Weights of a small mixture-of-experts language model, trained from scratch on English Wikipedia: 14 layers.
Below are experts of layer 5 (counted from 0) of a mixture-of-experts language model. Rows are named router (the router's row for the expert) and show model dimensions 0-127. Each number is 128 + 32 x the weight over its row's rms, rounded and kept within 0 to 255. Numbers have three digits each.
After each expert's rows: "mostly gets" lists some tokens that are sent to it at least half of the time; "gets" lists some tokens that make up at least twice as much of what it gets as of all text. This comes from a sample of Wikipedia text that the model never trained on. Tokens count by the router's weight.

# expert 57
router:156151145094089142076075093168098127117194155156165167136161132172089132120160092148134166179158167061114130131135117139086108125131141099115158121143115159138164095199115082155102089081094055194066142094133056157148152113101149139136140149077091089197164075132090139116134065110125116106152109136180162080142131117211112171117093101133162136130124102128137120094171087112140122123125
mostly gets: " \"", "'", " '", " $", "’", " ["
gets: " \"", "'", " |", "  ", "\"", " the"

# expert 63
router:173172099157185098092171176102162153093130078164146150156129075132132224106135155162106127123171085051159111141118106141150090151138126159165141111145111120197138148154075148101160164202138146082129111148116180141135156120159144137127155169108143151089077153135094157130096196110120113154118156091124105108171148125122125118114155120077134189096183150147154096127194123156114103048147
mostly gets: "n", "ian", "an", "r", "or", " Animalia"
gets: "n", "r", "ti", "on", "or", "l"

# expert 46
router:106137169157214066078172117160156188110102120118113186127129131117195173067196151105159159086162138181149138078082134099125082136098115125101129124148152153137125140083109124113133178136151093068105093131102156120123148151106081190097137163129188176110104155108125079162098136119132063071110172156156150143132108089175054142140134113171154141165136153150102115132085151186157116155097
mostly gets: " 2", "5", "0", " 1", "8", "4"
gets: "1", "0", "2", " 1", "4", "3"

# expert 61
router:110117134086119035158103129100109183105153145120125124133114124104097168096119095080116153177134116137169101148171119099122160086134066147121085157132146136163118121126091132085122121118075145053097088100156088120090099109113129101107113151091112143136135082149139189167125105114108105140147151164167180152135157218171167168078121121192169114142147109197097187067159119131200092112139
mostly gets: " that", " who", " former", " title", " first", " then"
gets: "  ", " that", " the", "\n", " first", "|"

# expert 31
router:159151178134217180070158129086146149125164150134089136094177113121116120083128083083128150066141115113172118121089138127194149088082094111084148123122157149123120124040146133106129116135150157079163162132108168140129145122104082155101123158115173127101123158105109149124111194125118138166088138094120074085145155142156121148146118114120158095106114126136099117113101106134110123130142
mostly gets: " Star", " War", "mont", " Density", "hen", "nai"
gets: ".", "t", " War", "o", "ch", "ie"

# expert 52
router:140099142138141193163095116103136119184164096111121131108109079180092088084116111083146141143168120091164132128165119148149121159116147107152063162109116104149122098116123152128129100141151129121112115135115088160152143190160054139150081143122150173107138063095072164150056185169161086164098174105098151091157078115143131114095125146136129165138075185092065106067192095150130101118088
mostly gets: "-", "–", "/", "−", " dis", " -"
gets: "-", " |", "|", "–", ";", " and"

# expert 5
router:162092170095143134054167116026116138095077083161121113130172133084166177104119168147048119152114093137132135159108113171104143155093132127157097101110139088167141131123072185157160102115151152134171125098133098162091139201173104124152136153104168150079150172119076133084114232120095070128117151153127099082176125118119137146167148120156149129156179124167102137196138053173169147129128
mostly gets: " States", "ions", "ments", "s", "ations", "ics"
gets: "s", "es", "ing", "ers", "us", " States"

# expert 4
router:156130118126159173095156089112066141118128126096156164149131149107100095071143157070113122140074107133071105159139165172146171176132157127142099115126114144095146127140148214071170117109154118155125154156148101173069102142185102110110119169094184157109145160097104142061066159134149113150109144174123138092173094160160115162121067115164175075161105131158135165159162128144129160121151
mostly gets: " they", "s", "ions", "ations", " They", "ies"
gets: "s", "es", "ation", "ies", "ers", " team"

# expert 48
router:135117222135166123147157136138110120146155154124124146190154124102123102119167073096095114115112102102134155083131224163187124079128073146136096067139082156134177132088103188132150100118115181162197153121072107117127100128203176093124162123169091095146167111124154190157173165092156113155098093086116151123117135124121072144158140084123176115090134100123183096193165094117119142109144
mostly gets: " (", " \"", "'", "{", "  ", "("
gets: " (", "\n", "'", "  ", " |", "–"

# expert 15
router:171131158181114082138110099175106126078087131158167161097116095159102198125128183185141150157146071127092114122164090160189129108088093089138142140122133101079161132152147154146178097062088186101122129087110144109114099111096118108131134136132144149137124183087173090106208150097116170121116103047155130128157065122104161104171137080154185152136210119132063134122081098124098158070163
mostly gets: ":", "=", " =", " –", " :", "History"
gets: ":", " |", "=", " –", ".", " ="

# expert 56
router:125098118162112156149107127147147166169111123094147156109079085173121135171069096090168162200154080129138187091119131174151129071150192092130099126117071074194170100125164125154095094094156164094111124125172148123114122115181112115175090170115135158121122103105097151161133129177163149142087150110102133099163137100123099090070185119147120171169145167105098130117109120075189112096114
mostly gets: "-", "–", "/", "{", " +", " −"
gets: "-", "–", "|", "/", "  ", " ("

# expert 22
router:137096157172140115184063105111160183124134171125168159083160088157103092088148148100079115060100068194111149071166169154176128095104151160096103158119101084158176134146125123141140093172175149103138120099100129205096154091084139191131161135141120133170119133101115096148108103109100102099122164102191097126113156100113162153083116105161158142170161130174134082116162117092156119082084
mostly gets: "\n\n", "\n", ".", " However", " but", " however"
gets: ".", "\n", "\n\n", " but", " The", " ."

# expert 43
router:072079129201086154066179104114167184180090120030128167178075119136089175129139172132151155126113100133122114109098159188113143113081204153087114088039149179144134121122149103158120175168122144090124107125120135116163152150182087165134155165156103133121123148102155106118098108154107144140119156162135132141112112121142114108141160164126146170115174134146076131110079106065135141174141
mostly gets: ",", "19", " 18", " 16", " 14", " 17"
gets: ",", "19", " 18", "18", " 17", "17"

# expert 44
router:127126155115190167131089187100129152157181104138132102083162169143136114149186142090133117095130144158127118092104119092145140144164131140065136103170167128078113119128150092139125165117079184054154111080131151136137114110135124109141161083158090127146093055120092101131158112110101070075091122119080084161161092116096081111175108200117118103098097124091125129126114140162103098114121
mostly gets: " C", " H", " A", " E", " f", " S"
gets: "S", " 0", "c", " A", " a", "A"

# expert 21
router:109112108145095083131077103141169171129170102150060118107098183136102112084090158195179083110142135173138163133149154144108157118165133154172107123183098167098116090163161135162137092090099144121138094117127149132170110119097116121108116106146158064153163125223126213128120109142185126155134182113160162148180130190111127178125126098123118158133102185073087084141099170127095108115175
mostly gets: " the", " The", " a", " his", " an", "The"
gets: " the", " a", " The", "The", " his", " an"

# expert 60
router:131075096126169140128172149122132128155164148145135084164132119135124151151164124068140158128101142140144144108113165142176140069122148126100144112072092121105180117141146111143129164141103093107152112124092122148116147112141144128095214162158082129115150082118090162158138099124148138082074090110082097117148163157166089142160102152081161114108130113075115067134131119150103124123129
mostly gets: " (", " \"", "(", "{", " [", " *"
gets: " (", "  ", "–", "-", "{", "/"

# expert 20
router:175122071116129081153106122150130080103197132166122174114114127096108165155080102164136152166171147170178105158134102096129135117109103135130135122098134073101128163195153067156141119157097079123104172114116095116179141130178135099143164094113074073184165167141132099167108094111123080114148132164052139091076094081134163122144115144090142179126094160097076128116150129125170124125184
mostly gets: " was", " is", " are", " a", " been", " an"
gets: " to", " a", " as", " was", " is", " with"

# expert 42
router:126064117156115155175171075143087103119129167110129157118052162153157117175087181183155142129134133166103127146170126116114146163162176155156139112143091139082082118096096103168171130092147066146115135141090063096189137184134109083098127125172128125154081148118163100077106101099116112102106144101050141166073169120085143160131150128073151155086105108117129032081176150165104116164165
mostly gets: " of", " from", " for", " during", " between", " through"
gets: " of", " to", " in", " and", " for", " from"

# expert 28
router:145130107124154172159068140164203134144163181095164128125148168163097157104154124100140115102065176108138092100143164118181060118139089179119110113140146132164182089148108130128069121165124102170138133132082167110113128072076156142114155166145118057163151102156084172183132111118117112050120105132146144108134146101077117129089097150166141139102187120115180140078138178072149123102111
mostly gets: "\n\n", "\n", "\n ", "Th", " Born", " Phylum"
gets: "\n", "\n\n", "\n ", " The", "  ", " A"

# expert 45
router:084115168178101131147053133134111147092097152125105133193136061106168166148163182135125103164163108156121167181165121131162023165180083130129175150142149185179157115100103102161138123060101129110134106105137167074101143124103107188145132075106128150100122066158150172132138101156135128138104089099104072185088134184102149179088099130184100076080120131103161116105116187179112116174137
mostly gets: " throughout", "See", "After", " There", "History", " across"
gets: "=", " in", " In", "In", " early", " between"

# expert 37
router:119078108078074104162107162173094147140068073145083165088121124146128154140084174174139102160177151148143068155189112059117152162114111179151153084116131120178107117163147116116107145173093172163131170130115126127125101140155157069128140173123166138137066216193142094092113106116086098180109159115070091115102189096140102163152165129037141163107109150112133111100176147109151105168134
mostly gets: " became", " used", " made", " about", " against", " through"
gets: "ed", "d", "ing", " on", " with", "ted"

# expert 41
router:096193160138091134126112139168195189136121150157109119142151102165081208134135161121096118105161129143093173071122133165170144099177095166067203152094100121170169092149110105148106123123102097066103118141143127085197156123119140139139141076192108088078156054115103147152114105117179159074116125103110089172149096082108145100054149180152117153086134153141106163134188155166131115113128
mostly gets: "See", "In", "After", " During", " In", "On"
gets: " In", "In", "=", "See", " He", "\n\n"

# expert 24
router:124130086073128196131111185116065121148119125125180156192107062107140059126151118151153136108154180105131111144135089128113129138108138091119099119125104119122140165116118124117142099127137067112143155088136071156110167044091054132091140146105165108153154131071073109166130113096137179139198108083116127125167106141155123122061132185037136083212147168137147095094159100112186143107128
mostly gets: "ue", "ere", "ona", "eva", "se", "eno"
gets: "e", "a", "se", "o", "ta", "ce"

# expert 18
router:157075116114120110100199132102062166130149139150112097070159202105088135145123077121111114143171147143163093114129129146187116159086087130136119114112169117147193078142157181134159046132056143169092122121121145102153090136144163134125067125144149120061096181107095093098156114134113036116114106166054143090117124112122179136161136108096111166084107153156106161120161125116162104200155
mostly gets: " was", " is", " are", " had", " were", " has"
gets: " was", " is", " were", " are", " to", " had"

# expert 1
router:084120179135079163148107102139087082114141113159111049125105110077122171120123178189139094168185116069151103127150143122177086125106132147090144123168171083099133102154182094124115104128084081124071126121147160098090133071107109115160120089103123147114125145094163084136068187089097106164162083162201189150174145153130153109115115083156155158100137172095110113100192141117074098082131
mostly gets: "=", " =", " %", "Career", "After", " MPC"
gets: "=", " =", " that", "\n\n", ":", "In"

# expert 54
router:118126176169089089124161160158057097090146244141124088119122166106095084154085075117188189079136132104130142169093100153088156146100138094133112079089097152058104120131133132141132150145124132144106113125099188128151137080109161125099108141121141186145208106133124071087156056106113126113124095135167123110112154155150141074095121100140143123168165127159103137149093105105159112193072
mostly gets: "ić", "mond", "ski", "uman", "ky", "oko"
gets: "a", "e", "y", "n", "on", "o"

# expert 58
router:129085173134125165168143100113141101166101166161122126082138065136078144134119116106162141069168140110140171103159104040082084110179110118094125175111131079159157102174096158162148170101116083115099108168138108099145120121081134071083145089140126122071161090126107111174089143121129107178140137189119111138168133087129179167135173081166107170103086112089184067125151112172081115138062
mostly gets: "|", " |", "\n ", ";", " ;", " →"
gets: " |", "|", ";", "\n ", " -", " ;"

# expert 33
router:136096112086141140131120110094182073131109167090117170155172157177093099132127161136150158153132092085063101102193129164070124124101088189122136083133143175188077128120115140157152166171094140081097103138213139131113133144142106117109188097072094089103110113087152132165092131150090186167099118088152105092144165120118122136086176163105173163121154155129118126086100123099169164059162
mostly gets: ",", " and", " &", " or", " but", " while"
gets: ",", " and", ";", " of", " or", " &"

# expert 3
router:138169123163137137131143123108109099093159097132124111103127076109113119118125142145154134149120133135145055141145148107170084138110135111113160117065111098158131120145089128116153168120098087131079091111185087112138132146151088099129125139141148118126143162104087116099123150122145164101109157169128138100150094132165106145126076131143181087136109147124193121098168159106204091133196
mostly gets: "ions", " fa", "ations", "ments", "ons", " fo"
gets: "s", "ed", "es", "ing", " fa", "ation"

# expert 26
router:146164125119156178094117161166147072114086127091161200151086069124221112105074142124088098094138073124121161179139102109105103052149171131186069186193114135148108100051159126158144141086195148121098120142098151133131119123150104182092092161068144154099108148180166131143120147154145145145142113135190141186202141165145117147058126124130092196096110149163130122191128126116139116106108
mostly gets: "wood", "ford", "o", "ell", "er", "ville"
gets: "e", "o", "er", "a", "t", "k"